From a checkpoint of a small mixture-of-experts model trained on Wikipedia.
Size: 9 layers, width 320, vocabulary 32000.
Experts: 48 experts in each of 4 layers, 416 ReLU neurons an expert, a sigmoid router.
Below are experts of layer 5 (counted from 0) of a mixture-of-experts language model. Rows are named router (the router's row for the expert), up (a neuron's input weights, with its number) and show model dimensions 0-159. Each number is 128 + 24 x the weight over its row's rms, rounded and kept within 0 to 255. Numbers have three digits each.
After each expert's rows: "mostly gets" lists some tokens that are sent to it at least half of the time. This comes from a sample of Wikipedia text that the model never trained on.

# expert 33
router:157129141145138086106100123131068134182140143128153095109054161100146134123122118101134150169146149129120104126118100137104124131135127155093099146147135135130162168114174118141167106158139093121091141128112166122150107167153128136137134142148151134143111119145161155121131183154144124147091094111125137132155104135100122070150122126086171153137124101112118175143115117158083075144139141123118143162128112137099136161145116141119101140104115147125147147114129115127132118097066111
up1:081104084146122132121128122123083056120124172093111166111165151100133104085090134126104174147091158154149154133119161164140121101137134137116147112098115194104136114111141137173154130123150135108133116124112157144144150123106101143075155121190136123126115088135139152174106143131122087144094079089123099111112129153157157102077125120134145130116077121124134150115089166125128117101142191116107112127129108108127143160127120135128122152075139128145117136164130135138089164176124149
mostly gets: " professor", " wife", " president", " director", " poet", " singer"

# expert 12
router:162138138150146077096105128134087133180122148134147116150032166083157143114135103093135164173145143123106126107121119118115129146123114146106109142165135129116152166128134120157179131140149109126103118132135156122169104169171133127157131144133164138119102111154143155126118160162145127144111110125137154117154102139094137088153138127099173167114143131124104184137130127153107084139133129142122137175115107127099129171162098175099110135099104149123131147107130138134145155118074123
up12:149161115122158113117080146105130130150140120146091115117101105125129118091117165171146126109119127124156127159122134162099154116142142154087152111131150147099142168096129142149112122143148113130153109124175153131126155075147144113157113101105137076151107120121099113129189098131146076101112142163150116126144115151131130110129126141170089156121145147118118080165105129101067165140151091115159140157144138105117139132111165109098108113136133126140137106157117141144091131143151117
mostly gets: " treatment", " abuse", " renovation"

# expert 42
router:120181142103137141151146122107121159147140102156117134157155116145113124105098133126149125138152122104135114151154142104104156132121129128114066146114104123115134153082105103116140127079084151107171118106132096110144150138158178150123141126104162141119145177171156103139123165181090130112111093125115137135123126123124168167138107119124168113156121133123121139132120105127111147119118140131148138085092124141127127115111126115110178144135111133062128135122098123127115158130080146
up12:168120142116132127109131135113121123126073132129149178097138133154174096109163130143170136107078098096129106120125140105150101162116148111129116114113106120105166094141106108107066129106124105127103123125128126146166129137132157178140083108125144149148129121163134171092132148168135136126117154140109150150089156126113144136104134124146140096097137135155153052162133135106121103119104125137133161145076089101166151110102066166075124115151096128142120121105119112100109140155165120
mostly gets: " ", " re", " pro", " w", " b", " f"

# expert 32
router:112138115131125154122125149128147127104136139145124128076132121146138121152102133139133114094116111093159128162125083117139136114097142113203151119116090063130138149152122164119108130069146110137187141150133106126124106123148086121135157042105151160158203132099128119107152099155122146100072114135093111120079154125114160169153118127167137150128115141128141142118155123129118133085105118154125129099165114142118168128117134134168087126145105126106107116113144124121145127165148150
up1:158131131167147131140120169076115163152121131119133200117102088110132141199145127127151191105104134154176147126142153115123112115091125124147174141113110118116095122122134132107145088143194150135123096108157088153116146178086112133166143111115122148087182131132144118125126162059113149177136118117134156153097127111143107119148140113089150133110086103102122110126123135143122110117153112143168109119113126091144138135083142136141126138147090119135119095125127094112175112117125124
mostly gets: " Army", " military", " Marine", " ship", " Force", " Navy"

# expert 10
router:132133115099133153139124122133135067093112136112118092153142131151075156113185144133088096133141117105111159128137124124124122112119152105151143124155154121153097086142110159112105147059078133114168134103127094183117127096110121125169150191129149149126139151113114154167140162110131141106127109155147135095095164149131141103135118141113122082135138139139155150123095145096109161146092160116136112147152109121131125115134120096107154110139108116093137113119119126157157128158121111
up2:149099127129150141148156139119130108104109160135148141110141144147125152078139126153143126159115125116166145086146134121071158136082091125103126088084104117129129106147096162109093138153154134134140134123115115161132158113107086093124122145124115177144149144153146125125124158120067085119117125120110117153121147157156129109148126144124113123101109137178125086112119120127124115123108159111123136094187116150107164126143127140161112102119094108184162174153077101125110163184150110
mostly gets: " (18", " (17", " (16", " (19", " (15", "died"

# expert 29
router:094171132138128160142159137090130147129137127151108123100127125113140182175143122057125137108146133164139192122153146121112086121102135129114149115132144114115140129153100137149157109126113107093105164124088110136147125105123119092101168169144124116151105123135139126162112120136114099086103150135153139174096129144118145158111109127143095109139143146120156094126143136070130099111130160108116112101129097113139147125099103121153149106154122107127127132126124148127130153102112137
up3:129106152146155114155102143141149135152165123113137141091120125153150156166124125120094151129110104093130143133174192118118111116152134133114121079150116116103150144160092126138090159147155114074109158138160123127142136097124141153158102134100115108095095174132118118134154117088114138135138147101150129127154149153117129141105130143092134165132107138138113095153161156109135084126128128114126094116087140143122069150129159110152157132142115124125172144107134117106147132088105147
mostly gets: "c", "’", "'", " dis", "mp", " per"

# expert 35
router:104126109135070115112103103126150132115135109073157140128150089120078134090168110112115133105129170143105127092157129105137132108138097080112110106128169136162135085167099109115129129114142179149117145109140114109152119131185157107169143134082133079152122118134127148128157125105110117128101127135120112145138152133124152130146126126130099107153116113145122118148156162114127113183147128147135137173112139155148151153129083161160108084155145116100095108172128146117134094132109140
up2:168145117150073152116139137107144132168095119129132135139145103125114156146137041116105085166143090125135141117097135125132110114113110106102086141106194112137154101133125111101125142136123139133189153083117124114100142126119127134119139119111136147139154133160131123133101106125086171151107137168128115109109133131107117159129100092108130086127081101170128149153135107167130090138140143097092114140175128109150132144138138122146134122083150109174158111148121099101158164150113130
mostly gets: " under", " well", " all", " such", " un", " San"

# expert 22
router:191139112127127124131115105166146108118169094142140157140153124141125124100093140130127119111121104127087212087095154123159099128115154124140125126153103130122108113117124131099126113134093128159155097104115141118151169103161148051110154130121139064145126127126122107149123125097124143149143126140158098039109139111118098092118092121108119135141132138119101084120124153140130127134120145120105098140154097121120115100198129115124096124119149111122130114110136134157140128082128136
up12:118164119127111130100134102116179103134134155171104169120122125122144110119111111167103141141141150136091167147133114079128114111138136085150122163150149151093116105110152152194139109116151131142105075090145115107188116135104131130163102121135118129083131110092164098126142113138079163162100161103138143129110109120111079090129094116090108121118166145082109064129123154176113087124134093091109107153148124115134110112123155138110120142154106124123137137107129127124146145155111126
mostly gets: " Votes", " FW", " MF", " ±%", " %", " Pts"

# expert 0
router:174144155152144066111106106125074135171131136134143114128043150078155160124127107106118156180137138146105150133140133105121136144150112131105097160155129138122144179126160116166178136147131108110106133134132166137163110168158109133153124147142134150118117114138125141139143155152144143140107101123141165133141095133090134095150139119102170166112155097127105174136138113156107064141119134130126143182123124128112139163148107160104126128111114163134138142115133125121156160113096114
up1:145119114096132148115163110126121120103150155119088122131139130135107135097066109107111159129144103171168160136137152184122117110136153163129104122122141096127114145108150089145167139103105152157107112122129135145125129099120158110153127158155147122130103129111101111126131161154148110115119141149113111126137145139143095114164132115157160084105101161116147098155109080147128133133125144093148100135156123147125101138179147145172094135131128114123107104127112109165121158170126138
mostly gets: " provide", " necessary", " allow", " allows", " ensure", " provides"

# expert 4
router:145167142157127122130114132181134154101118100097129112130090121139150112140133129123130149097091088148110100112070125119135133146121131159127127124188155133098139136151158114080114130129119140138107107128146136093139122114125124144070104155169108117069045119145154122106111170121120153136122111123119141098191149131114154100133125144147095100153139137085136157140118132131112107109097129116145139171129080136115170142122108128103134118123093169107125136121091105126113136118145096
up4:131109137131093130171136145169214111108159114104117176122154123154145091087106118118151148134151136127150117098148136096135105136137140140137105088073160114120157088143095119131117137155133096138124115112152092154108092144115110150106154125171129151124124130119140175140139081092122114143115112099111144109117158101174184130136115125158155092134104101131148127118128104094120096156143104103139134127118137109120117121160147129137138119148108135093151136137137135113098160143129099
mostly gets: " news", " focus", " 2006.", " 1999.", " sent", " meant"

# expert 30
router:103166134123076105173170106146147105133163095137110152131128132126102121131144120110122119071155113129147145132140098172131158125156116103070123158122099106143114099142096093108125112142128132101123104135114145102092136194112085149082111101084119183162177163100160130144108112123131136156119129157153141131138118113114113122179143093098094091180143172086170135129122131122171118165112111133110100131124174115147125128139140077142139132074107130130109100146144125129113124098082137
up0:116089107152112136151156067117179094111123138107135173131135112143128123147129131117108130120117147168133098134125114182175137070086160091099090126108154132124126071096111078124095157117138110111144094142121170087101146119113107123140106143160141115142158149132129098143154058095124169130083096107109127168162133117146161128159130126129112101143131120115164127152115133099126126136106119112125136122150136167107144116172168158139128138112144128119123099103152132140100105113144157
mostly gets: " Smith", " Jones", " Gray", " Brown", " Mc", " Roberts"

# expert 11
router:098099136126117142123091086163109155126141102128146095163097101112148159126130105132095141066117152143157123092142141126070113082133132151125136134152118145175132154163182103125119114145102144090146141128116142148122104147145166152102130136143108144135130102124087155123072166145120138145113108130136137129168093137103129135131153147151125156141145112092107116120127085127143127147114162141122176151109131168109143118158098111114113081096082173109114157118143125133167114087141084
up7:121126068133143169133133119120164121125125174142109157140142108173097136106107127125141143109169162114101113115127123141105083126165121117097175175100128136126119095128151115122147131154145173124094116122091157140110152129128131145117160108081117143131161141099092123105163139093076095132140168103091128142141089157146115152137100149124119152109115145145134147151113142151109137120153110094116145142111146110125108121088161136119063144142131114147151083136156115177140081123132151
mostly gets: " +1", " Chevrolet", " 0", " .5", " −3", " −2"

# expert 25
router:134084087105114137106146084138115139159124119149149068161164123123110143123156137117132114083129135164136154111140125175148178143150150171087124147142142145128099123160124115109119145144126119126086146106109134182133098147092124142070102160151138155129135120154109120109142184162161159128117121123165132102162159161092150101148135129118137031089133153124146144155139114128150128137143110105188138120176154148153132101124095103102131113144144148139121148125146152108118167156127151
up1:111131131132109141097125092112125132124124140115107114149164132138138165128150129107157113145141143152136174159100147131110141148106168073151150116121114183107109111142170098115129105154141114098104145103155143144116089106098106169114063134165117118136115109129179141143172126113122099133160134162140118114078117089122129152120093149134171059098140122127139140145113139094116127136098120129110108139135140110130125150089136134130159163127123135123113117122146181131131128146129136
mostly gets: " but", "ul", " However", "il", " though", " although"

# expert 2
router:142161116125132181112119151135125136168149085113150119163138109155100166113117107126096108119131141112115126110097096118136131123116125136131139149120143144141166105111104142155125133115153145132086102118121133103130138112100114138111132115088161152131093113135096078153079109100126124133112164148121108136068155147142155132130109112157113156076151123160156125109143108146158160142113096133141155107069171095129167136112114153142150139138125155118109131123129162129136118133174148
up2:138141129115119133107135153133181138160123167091165145151109107172102135125126104159117125122134140146111144175163187166170126157137086119117145087136150104140115144124148125105097161141138126085115097096167141149100090143123141129162179097100179126132096120117126120106143118114153082121129124118120139132118110166162166113103160146095107158142159108121132084096126119110157110140158129114142097141116123121112118118135122121144162135135134099134084135125115154126159117117145078
mostly gets: " tornado", " Haleakal", " Highway", "STAR", " road", " crossing"

# expert 18
router:105123120174154103101148136138109149121142121131092120115154118110128137151138152175137130140120109190130085088113154141130156111128128147086114129138156100146095114170109144110115143140129106123157110142152106085144150163167144133137081107113098147123105128088113160120124093119106112147081135186116101095117096117146097147119129168112123174048104156158128064121145146112138179160127132153185098114072134133177116125098133091119177123103185113151095119117117122108139128125123113
up1:110141078096172120128116131099131110145133138114108146096137139103090137105141105103118113094113181157121141068169126174134142148138117143137141130089100138068123144150117175156152118114126173129140152093180106143119123115141125124140119119118133097145123166112193118136135132110138099124134132142148192089064078135104127162104140086128112117135149169118155105099149122114099131195120130091141117145146153116126144136166131093092110116113088140121140118115114166127126146091088092
mostly gets: " Chevrolet", " Toyota", "ä", "bed", "akh", " Jake"

# expert 39
router:167130118124144123134128085107124184143078128104133127132061122151127149164172122124130182125108144137159135115135159134146151106116186177118131120091118111087086111127133156126127141156085135124164102115134076084158105143119127146125134122117102111100069109124125138132140136102145153170172123096157165100169147131105126120165126099144089097148137097117125126117113118149138163143137143121152095147076137105131150143105126131106101145154122160079146107137161147152106090128133130
up0:096098106106130141152152131097118100112125139151097135145155172144100130165133117178189117084131096179144083126128135123121150096098135131123127118109119106094128126139136179102082147094094138103149148154077136134119138116101097126146135164118142148113144143122138100093102133094152116140144086126133130111126147139115120135120128115136159102206128100122135145131154117128123064144078125107152150139098147104144159126166139140091111166166124183162110120134158141130082093137106138
mostly gets: " his", " this", " he", " He", " they", " their"

# expert 16
router:107132078132142121129108137134148141137176151148124145150166116124136118091144102134128099139121159114134098130139102120096129101098121125142155101121108142147123106176128127158110124123158127107130124148129135115124096130112123122100100134093085124141118151089122127098171086150129108104152169128143079128140088113142158100088157092084110132140142127145112178128093154134112123127102118094097143095096127144120102096162156185138170142159112127171151123132088089156153136136143160
up1:135113102120129121118137144113159142148118102154111132157142109174086096130129118151133162144134147135133113150140130153137174155128146130148108129117159102118156173130104180084110153143096096102172137159099109129108128123142122127080057117137129182090148136182152141100132133127104105114080116077117111108129148103107149138146126150137120165107162101149105143134163134131130143075138108127154086099080118114143102133114112138114107123169131120135156135138118147108103156159166124
mostly gets: " Genus", "idae", " species", "Species", " genus", " Binomi"

# expert 9
router:127122128108120153103082132144142137076157071143127142124184120071140101123142136108135115105111129098126090123102147127114163126164133090132138091150121147141111153165120083106120130141116144136160108136149131167105084115106112162104116101120120119125161107134112109119114119137108147060129102168147114144095161108119078133134107136097134111124122166062117106122104124109130106112117149123159144132159148162151130127108104139131126146133129098126178118151152136141124144126114123
up10:146106141125129131101124118099161129099124143101132170125116118108091166116115117092127133096079100126110108182115116133120137090136111138105156118157149121146169113084129125115148156123113117168095107139130142103096112126098139148090096142109101116105161132137130083132159124146111101148105098102102101126083123108100101165135138131149130116114106117166129090136140134142107101125168166121144141115103086165111168116137140157109177130117108127153143170096096115135154150157101135
mostly gets: " the", "The", " The", "the", " its", " entire"

# expert 24
router:130121127095093132134150142087175144093124090126108151124140111127153132132152154157118143166135110116108185118135128149100072138132134117148179086110111131139137110105058149078114154119074116207096131112104139133138139136130067101157110123159090102135123138136101135146169132138108108096133110107113121139153154147127100146154087128105102079122141146110104114132165109141154143089174166156127122158163116138125134102152116156162108111120137154137142091117158128104113091111147144
up1:141141148136098123123139108048146132072146117198089104119137138101166135092136131136126160166124103106113192120134122093124093132124158093168168132119113148104155105107128158140128125111128104123100128128144127143106162126081136147136158107156102152141126148153141132122130154108134102146151132133146137158106103162147110124126103151122105146092142133195114114109151085121161111133157201171122128126169121148091147175155158158166134134077154131141142120133125082106145095140159144
mostly gets: " Los", " del", " Val", " Cer", " Mont", " Ci"

# expert 40
router:159144153133153055117109115113064125158118149128153098132037167091155148108103105123126185190141143129120133124121117104112132135144108149103088153144129140115155182141150126141192136154146110118102127137125165127160115153144111137155132152143145130137125106142135148116139148143136126139100110117141160137152098132099126074154136118115175171096145081109109178138129108139104096134118129114124134173120117137105135165143106163094102129095107143143138152112130112144147159094079124
up1:127118124144147183125130113102099115174103120105106118164116170140115141138108111155165138129092087115131135138114141143125112123109136108154130104127134131124099092149182098165153160157140092110120149162142128132128158133106114129135141116109149111165173126106161163114089101120103174135106133090097121139092131142116144142114166112097140096127095136115178160113103173130104156111130150101151129173127109119116108143055127093127097158125117116121125094067112128113108153164119156
mostly gets: " Mid", " taught", " teaching", " proposal", " sacrifice", " yoga"

# expert 7
router:100124163125133128130154113157156145141092100159142130103142136160135106123107086137112116113101147161130129136103163086163133143102094142127127125151134143120098097120097125125151129159139140117107152108137136164127084135154103135116142131144114138127144130169134082138100144082108121121147107132149085107095134122149121135106146162161122113170140160166134116138173106116090190090114102150179135132094141111137067183118160109147134096126153105124113157138107132109097154144114154
up0:142178138108197144132127138121141168154099114163113129122161101144159130131160126173125135125121125110156101157156179093138108114122139136119109128103122174114111120129162098132178122125108138138181104121122156110093113104143104157136137108116117128100102159127129120092137152121161116122112135097136124118129149096103112115143190100132138112128075091126148156139151118082109132129117106128157152112126084100122130129131151126109125136139136142129120136137145102150107123096133194
mostly gets: " You", " We", " Night", " we", " you", " Live"

# expert 37
router:123102171141127170145148098149137104118106133145124130097146154148101173138140085165120143105136101086150114124132131157111156158120144148145109138170138144154105087114090148114160148128109142120177165147126146171153100088119110197123130114098088134131125087149112142155127120113134152166132117091108160187106140124129093098103123094143116141136109084168172141156134158145125119135139170134140168148147106126101147138109110149164138125111115131132126075127133115095103173098115125
up1:144137130120161149183142133131133147131133157116115142137153133091112099089116134113105110152108135136126122126147163116126132143110130107116113165187130153114142123167117139164136080114145110112160165135169139101118079124133152143150130122108112122114131129153158111106116124108170124126096105124075165140109143097110117133126094156124134108125128131184134154119152113105138118136120167142129147123123150149104143153145178147149143141112122152130101078168117128130090097093123131
mostly gets: "|", " DF", " MF", " GK", "      ", "    "

# expert 38
router:169145152137140054125106113136071145176119133137133103128031153090153138115112104109132156171126144131117144139120115099109128115150118131104090177140132142123146180126153118138176125155153114099104134123130148132164105164162126125146122129147136140131125097137129150139126157141122120155094102110132166117154106138109125084152121127100185168108129115107099180149126122155107090148124129118130155181126130130097138168145102165103126137125117159142142136114129109146149154101087108
up1:113094116161119149151136121130181146106142101129135159131108120102113138161105125103137147140080140105106155121113109111175123137125121099150128069105115139147113075150137114100142157154133136118136057191184153165123131087139139110111136109126119106118168133106159153126117096089111142150135119105137106117104128132130102127123090130101135119081121123109159099144085177127093120087131158139131152149166114105133140111158149117116098134155145103113159134088112135176111128127152107
mostly gets: " objects", " organizations", " programs", " techniques", " projects", " establish"

# expert 28
router:128116148118165154083150094147118141102162145108138138138152101166161147123138101123165144099126119118151101100116130107130126179148148113127124106143116134136130128136090151181131133122099168103133109098139106152149148063126141135112106122128130100130128112102150126102164133127116113153132095140101136095053096134118166153136139130129114120111156118118155139151106123119130132169142128098116148177133116119143176150149146131159103169119165152127115087139140161174158074121164171
up0:153092159127122121094135105107184146084125150148153144101127150144122088126140109158119143172126104149105127145087117133154122121118151121130109118144099084161117149131129142173174117143135159136140097137173153133103154084116101123157115145138087145124116157136136112136122129159133139141161099136096140083112120139164167135115144146108134095097146101109126129195091119143119123141158102139087139134142148118164148141090151157133155169113111145130119106107104137115173155109136146
mostly gets: " D", " H", " R", " T", " A", " U"

# expert 45
router:174126157135138126137136117115168141142137113148096145159153161149100093138164154127130165111154160125151143098072112162126161121088150121094114143167140114109133105083097129127121142168101138118150104098136114112072143064089144144132142095148121151124107149082141113091127127103148109127165124143135117132161133065111127145116122144178123093070107130148142099146157162112121141107145117115146178127131126111121140101096116119143086117114068075139183082086106121109070125133154126
up9:100131146130136122084093143129131138139118148116125142138137148100112112117108119111149116154134149179120107147163106155139130109139110119097110112065163154113126090161120131155100121106122119134144145144153146157122119151118160154150087123116131177154109168143110139079156128160107164130083126109072118150157162141126144130110121129123118109161101139084125111137144133107122125140124105122177134135178117145118110109112149148135147111130138115092123102157118114101119137140126159
mostly gets: " New", " local", " public", " national", " population", " high"

# expert 1
router:119101130111110133170168124121093131132101117119118115128135109117101134075116135133145100089150074101125089139131142157132153145143120142175189114150122076181135142119133107149147132082111114121109105114144105113139176149133097147124138132099149087130151174133138153113133148149141142151106113116134168126127168128136100129129145055088135121125146132134141132155151118139131145165112119138144106161093090148152129137125117117106120138171144119148107167205160118165102139097100137
up3:107139088128096139135117113119153152110167167125145142088141129176095131157171161136116121156148161135108171122105113074124145188150133138134157133145129124119141129129115067129107129167117134102115130149127128111137130092140124107128155144111116158118149115144084154122157127117121083117140102109096145123097128150147161167138142145086160129097129113121147087126162115112121123119107130104166073125169122115136146133112146131133117133134153141160113155130162139085105139134153137
mostly gets: " second", " third", " million", " fourth", " first", "–18"

# expert 36
router:151142139128133058121105131139058127170118142125150105129043161094138137119124105096108164179129142132110145134123114119109123133146108158098084143159129135122156169136151110140179133157144117121090122135118163120160102167131107124154130141142142125124111118135127161138151155145130137146100102123136170123143084144081128084137121129103178169120134103121098163145118118155093071131129116118123141178114124146110137158134102158099114148108106136123127140105130111138142158107085109
up0:151151138141140126091111141106125157076095107143112124143140117145097110089149106143102132169081102112086149138143148139106127099152159096188119198150155153137130117112066094130107101121137134107137126126125122065098156135130145127164141146150132113131107169171091116161134186094119132128108116145123131137143110128129080169123127107146101155122159179156079117079167125134156122151091139103148133096158121134133125117133121112128141160154142075120115094162157143153172126143144166
mostly gets: " Gong", "lun", " studied", " Each", " 2025,", " 2017,"

# expert 14
router:126138111116172133148142173133159083163159131147102149134115133134126133133144161121144153147152122163128126128122146120090108134083070143121143135102115154096117181095151141126109122087126150168132116150131120112137155097098107141170135108128107103115162102117067130130124098165154127102114152143130115085143141173128108166147136114147141088165142115116087167139093147143177109172116132134113149069116149167166115113126134109154159124133134168128131152156159139122128136142202153
up1:120117095127099131150103151069146147139156156116140144137164133168104132149077111059115131165100141125180144145150140149110117122112135140102134155119115141101152165095131155136112120123163116142114153168134149171102132165119113116169154102165137132116100100145112140132138126105162125118134146106121113091094126136136082153127143116110161134193103136129131147162128092067153106142155130076135158143126154182066125137154142109101135126127101180100127102105109139115125132124118120
mostly gets: " make", " FC", " makes", " suffered", " Rovers", " taking"

# expert 34
router:145131108097128174130150137156121106109150157112168130127132118172140135146096131095122140101126105120106153146120148112143115137132191124162136102130121177122107161144099106111128107089155117153154098129142089118078152115115126141157114153149107129127131102072171141119109106092136145176123079159146107119109161103150098117148099106142136100110152147107121085124127133120180130094115144128120112107119131082135111129147106121185099156081180148100161136149129090134139104143088134
up11:166161081136143147137167094126147145109097106159135180120105138120140173114125112124072110118144090133107135158089160181136137104134159091095136112142126118141113130152092135070149150125180121151120141128113099112106098094157177088154147156118122124128128076090164102141101144134163147135155083121161132136164095124106088141149115121112094098119151136155129143100120138162160125113107138127135178134162087116119141058104146130134133114114152095124126142107195120135109103128142117
mostly gets: " Coordinates", "|---|---|", " vocals", "|---|", " Length", " Website"

# expert 6
router:159141159144141055093108128117076128167127147125137116129026147075154134121118120103135159180128148138103131136139107111109136112148111152113088170149132134117136169135154130146184129147149106124102114134111171133175117159136101114151130130136159131125113105159135133148143167152128115150107100121148152134154095138089144085144129110098175155118136103137101164128137112116090089143113120127122137165111132129098135156141105162114114131097113125123138157109133121136138170101076119
up1:144150129097145106147141158097141182147161155154108125166120107153109123076150129104133128109138140125114151082116106152144160147146138103117103125112146127131138184130133134144109076120160133144172140089120155143108111150107164099094126127162125118147143108190129115176112126093135127142099105123122180099101132110104110105176123125139108167130121160137149132111091077122177163108170114117147168095094108116121139116128121126116145118122098100126123096088095073127075135145126142
mostly gets: " knowledge", " replace", " “", " bring", " reform", " $\\"

# expert 21
router:146139143125103184104102136193149128111089122125141127093127111145115169074160115130143099158114098170130119137121111134169118137120122137104092122151120136192099157093137112105170079132163111105158130179126139112125127110153154136122151133124110127128144135077123123162118122156118140119133115109158116155147104120105091100114094128121131100077153113163105122117134077121116109169152143142097146109147102145118144141124113086101121131112095079123125130119174128079131115145089137
up0:125153130108121119097134151151131137105062148099135135140167146139141119107127149119162156104114112156119072167132137135111122136153104128142129095060127136123147097108149106159160153117124124127156104130146131098140161122117145111085116169124115162152130133095096100125108099104126115094168119143150123119105135176149106098107133148145128096144160106119128155148098115130158139124117113097109130096091139160126097154100126138134104136162144141153111126074086133072146114133097157
mostly gets: " was", " is", " were", " are", " has", " had"

# expert 3
router:081123106105160140147080139101141141109131128140116130106173105166096104089122150107127144148129147089146096133137141136157096132138183128096132122099123073109134086100161139105152130165114125131119121140095089145130149145122097065106119131127137125113167140115083134145140144118110122128135157143113118097119104107139150133121151136089126087133148139153126134138113122100173131126101120110107130095114148129136132093111170123107146111088167119149118108139135114130097123143131106
up12:123101125118114108171177115117132103148159161149161088128141144176113091157145153101118149113125100127127098198158134144152102149130126146128116136159143094097070131141174120084114125140113130160138117111129098156129186151139111110121138088123139130124125159098088152131129133145120115132150143175112109136135179124139113093107148128148128119199159115123125116154135152096150133128134146104125113164120108115078120142137111158148107136091076098163152132126102126109099147156101141
mostly gets: "′", "hylum", " Coordinates", "Scientific", " Clade", "Member"

# expert 8
router:131138133125144098108124090145111157167116130125134090125071168115145159121162111121105147145150151156131144120117108096088137109145104146143122134153110129137109187107133099164178125128152121134099124110105170103165079172153129137149140137171155132128108084177147143132124183157121151156112109112135155120171127133094156111143112137078153174123148100099111142128125131163136096153136152129111148132132114131106135171152127141137110125069122144133135133139150144160168179123085137
up1:109108134105151158146144126189121159091127131088109136093119184159144111169112114148165133150165187172133096137170150123090132112141115156176172139107131140116124120129134108158122153137154132116074072106122142100128147165127132093100095133150098153118173150110130107143138136107124148127097108154162126110114177143134140124079142104075106130113118118110133081106125140113110137083143152155136103119156117109105110123125150111109141118098091107124170162151131157104095136122159118
mostly gets: " people", " learn", " surrounded", " word", " claiming", " violence"

# expert 26
router:153149132149128064126105121120060120185113147130148098118037167081156141111118099103155162172157149134121135136127110097091147130144113146095089174142130127125148174134147115154170132143148109119103121147118158126162114160148119120161120140136149136120116129141144157138134158150118120168119100126137167115143099131097119075151119133106168157116147103114090170129117114144098083135120130125136136159109123144098134155153111171108120125107104145135134152096135118131113152079085121
up2:116135111181163123122130137141137153102097110154101140152122138173096143147141105127123140094132148110102111149099128092099171160137157125098119136111115110109131103157143178129141105109149121119179136150088126095130103142112118139141163116174110144169128143125123087118121100144143118145166112164140105139093106154111117144126114146097160144118104136097124093143145159146091133122135108097137123142143146157136177121107124136113150122169163126111100121139087147122113116105144110
mostly gets: " Palestinian", " Noah", " Jerusalem", " practices", " Petra", " Milwaukee"

# expert 13
router:165108109092118137121123124131117103142121138077120173059097106136101125177153086130165138101116103130127158095131154129155158148117140148159158102150141146175122122131123118132156120107083154161096101123118140159130100127192136117198124128152171119120132121151080143150123114183144156152164144120115138110114134137093133163143124145114114156165122127121142106123138103139138143129163147116135116105114115137128147136167108145167157109154106114093131126140128122172143148147113129
up1:152133149113137111144147125134097145151166122118142164116129137135103137155111154154127120126131159138120153160133104117155157135165083105141160127154072142094138106161125101118123101113140133117085123132141163143111112125065159130165139104129167094144072125147076120163167087122118126109165144108119124106094115145165151113112151090090119152127101145115087115154178147166170145169078169103140132096131111150131136115120164126112123135133133130128096109159161120110070160155116097
mostly gets: "\",", "),", ",", " Known", " CA", " 6–4,"

# expert 17
router:161097133124093154118115165134123097124123150123125153094166149132129141139076096127134101118139176123103114113107154122171117136118140132095102099152094160127140113154093070119147115126169156139111140112097138170135159110107148133124135132161168080120138125159093128120131122158133133127134194113132159144124106089145119140153151117124124116138120137135156142116133137144135118118106127130128135099109170133110162118101160131146098140166155117133113131127137135149100116139151135
up0:156132086087128119168147131103107095137115111151171093098114144074085155128143148152138096148110125131141157137135125119170140143124141122096131102118171128150140125142127078115127092121151110147130137133126141126140126126136125147141134078111166118130161105151138113082145115137110133182086111109162088107119120115133138098142122076101135109154147121147102118094117183117112162076120103061126085133169105135150097115124152168140139154089133177130111125129151068165126119128137124
mostly gets: " \\", "{", "ă"

# expert 43
router:123137130106143103129143096153156126088096107109117132137135144169147126103169138150129129136109120154151061141133189165146124144093114125154091149109116146063127091124083119126132118124144157089086149165136141118126122162148132149108134123155149140109113121129115129138111137100129146144115141107149076135161127149094155136104117089135138159128120148128210155156121116185124120163124115168119120163140103174118147136100141130131191122133156165130129169111141176076153126148126172
up10:131118156129148102133170111153085180101134093108132149163179161156142173080114090126151145128106123168151132137081126093144103177125110123116137144111117194122131119113121100094076121130092167140091143125124138153141105157126172109100123113160132149116112113136067093096111151152098118148159135137118126108118131093128113123089109130130152145130079121151083130111137130109101135115128120089118138125121114124137139146104135095121121176141098116157109156123095176132141144104097152
mostly gets: " one", " three", " two", " four", " five", " several"

# expert 44
router:169114141181144136108125080173077140133144130130156082129102170109124141150134132108102143116139125145098132119126104117076111127154123155131150136108126141121127159106126110125159136142175101121100142115145146121153116131159171109141165162153153149141114106132130148132085188150152158151091124117120159123145117147107119075150161142100136173137142143125139170137134099164090064175129129142102151139117104139110149172153093134124121117103116148111124131091140140144138151104110086
up1:157125111139115150131120133142139115123156118094166093098145093109127134123132126119142133162098138120117064130101119117152112123136128150133115093095116145117112146108180155145103144137150104156129066092122144099133189108155147093121133169126166162133085106109139115123117114095086081128127132170099120146096138129130146121133115128120167138100131168127098115101116137162118150075133158144158133072144108166145103132126119082161122143139110081103127127172116134121114102133105133
mostly gets: " Nathan", " archaeological", " &", " partnership", " und", " Robin"